{"n_layer": 16, "d_model": 384, "n_experts": 32, "experts_per_token": 3, "d_expert": 240, "d_shared_expert": 0, "activation": "squared_relu", "moe_layers": [2, 4, 6, 8, 10, 12, 14], "router_score": "sigmoid", "normalize_top_k": true, "routed_scale": 1.5, "balance_loss": 0.000287, "balance_bias": true, "router_bias": true, "init_std_router": 0.0332, "lr_router": 0.000903, "vocab_size": 16384, "norm": "layernorm", "norm_eps": 1e-07, "tie_embeddings": true, "optimizer": "muon_variant", "lr": 0.00681, "beta1": 0.95, "batch_tokens": 65536, "seq_len": 1024, "train_tokens": 415200000, "steps": 6336, "dataset": "wikipedia_en"}
Below are experts of layer 12 (counted from 0) of a mixture-of-experts language model. Rows are named router (the router's row for the expert) and show model dimensions 320-383. Each number is 128 + 32 x the weight over its row's rms, rounded and kept within 0 to 255.
After each expert's rows: "comes after" lists some tokens at least twice as common just before its tokens as in all text. This comes from a sample of Wikipedia text that the model never trained on. Tokens count by the router's weight.

# expert 22
router [114 191  27 131 164 140 130 120 167 112 167 168 152 125  99 148 108 122 198 113 119 106 149  91 122 130 135 134 126 149  95  99 217 153 101 157  96 109  98 127 133 117 109 106 110 142  52 128 137  88 102 134 109 107 118 179 130 149 155 150 165 177 153 111]
comes after: "in ", "In ", ".", ". ", "on ", "during "

# expert 19
router [144 152 123 137 118 152  98 127 153 179 105 165 144 173 138 195 149 102 159 116 131 113 118 119  95 139 135  89 164 109 169 131 155 121  91 133 148  51 152 160 111 138 156 120  90 109 146 155  48  85 104 179  85 107 208 116 111  74 133 112 152 143 142 145]
comes after: "201", "200", "(", "202", "199", "198"

# expert 1
router [183 188 100 151 183 176  99 146 169  98 109 134 137 121  84 137 152 166  84 143 158 134 152 137 152 183 157 162 164 128 159 177 136 163 118  89 131 108 115  93 115  97 143  89  90 141 117 135 131 114 154 124  77 163  79 142 103 133 186 134 161 192 158 103]
comes after: "'", "of ", ". ", "a ", "with ", "to "

# expert 21
router [119  94 114 145 151 153 150 120 167 117 129 103  77  78 166 196 115 128 116  99 134 135  95  75 116 148  90 124 168 137 126 131 136 137 124 202 140  61 164 140 142  96 122 125 151 157  89 151 108 151 126 101 103 111  95  86 136 131 115  94 100 137 163 105]
comes after: "\n", "|", "is ", "\n\n", "was ", "be "

# expert 3
router [137 171 119 149  76 159 113 125 192 137 106  92 127  87  93 198 115 106 162 202 157 155 118 129 144 177 207 186 180 135 142  76 199 159 100 142 149 104 185  60 116 140  86 193 125 160 131 150 107  87 115 172 142  77  99 158 107  98 168  86 158 136 178 146]
comes after: "the ", "- ", "a ", "The ", "== ", "his "

# expert 24
router [110 171 149 157 152 152  97 140 159 133 135 124 133 172 112 151 153 107 122 150 134 135 161  81 116 138  78  75 133 111 130 175 148 209 168 113 124 118 177 101 111  83 151 140  78 160  70 114 123  69 156 132  84 134  58 134 147 127 145 112 121 194 132 114]
comes after: "of ", "is ", ". ", "'", "as ", "on "

# expert 12
router [ 90 133  99 107 155 169 135  91 121 122 145 118 179 143 120 195 165 120  90  80 127 126 142 117 117 112 107 106  96 119  97 227  86 156 155 151  89 118  97 105 131  89 164 131  74 164 100 139  77 110 165 166 115  93  95 128 140  98 141 154 203 150 133 124]
comes after: " ", "\n", ") ", "0 ", "% ", "6 "

# expert 23
router [150 175  92 172 154 121 133 147  90 127 185 144 116 147 123 140 146 113 161 117 127  78 146 168 192 185 147 176 124 116 130 128 123 129  96 143 121 117 185 144  93 141 169 133 174 133 145  98 119 132 108 111 109 123 160 107 102 162  97 150  91 197 207 119]
comes after: "| ", "(", ",", "–", ".", "; "

# expert 15
router [112  81  68 121 119 126 176 120 167  74 131  54  94 112  99 149  74 110 125  98  77 114 157 149 136 143 110 111 116 156 160 144 104 119 116 145 147 108 200 109 138 122 130 141 138 137  70 126  96  90 162 153  96 134 113 133  84 130 159 133 149 111 110 191]
comes after: "|", ".", "==", ")", "===", "\n\n"

# expert 27
router [128 171 123 155 128 151 135  90 151 126 169 126 121 134 125 132 137 118 119  97 153 120 163 128 166 116 121 162  97 142 120 101 117 139 101 136 131 101  75 104 144 128 144 209  79  66 121  97  81 139 127 149 146 158 119 159 139 137 141 129  92 118 160 134]
comes after: "\n", "0 ", " ", "1 ", "1", "2 "

# expert 20
router [ 92 124  84 139 178 116  59 120 159  82 162 105 128 162  53 139 106 137 136 115 123 138 140 136 149 158 160 151 188  87 193 123 178 151 112 127 115 133 122 122 138 110 140 154 125 114 114 154  71 142 124 136 109 180  79 192 135 105 160 126 162 122 140  97]
comes after: "| ", "|", "–", ".", ":", "/"

# expert 4
router [142 142 156 107 126 139 145 137 130 120  96 132 111 108 129 151 146 176  73 126 169  99 166 118 112 158  61 128 127 132 132 115 164 158 177  90 100 154 133 172 117 129 165 184 121 176  96  69 108  64  80 111 136 142 142 154 170  38 155 116 159 134 124 155]
comes after: "\n", "| ", "- ", "|", "U", "was "

# expert 31
router [ 92 117 131  97 130 161 113  75 146 120 163 139 167  78 107 143 134 105  76 160 155  66 128  95 144 140 134 121 139  81 112 108 108 164 112 180 167 117 113 175 140  63 135 136 107 165 123  99  84  78 134 152 165 143  99 199 137 173 136 180 145 162 202 111]
comes after: "\n\n", "| ", "(", "J", "Y", "N"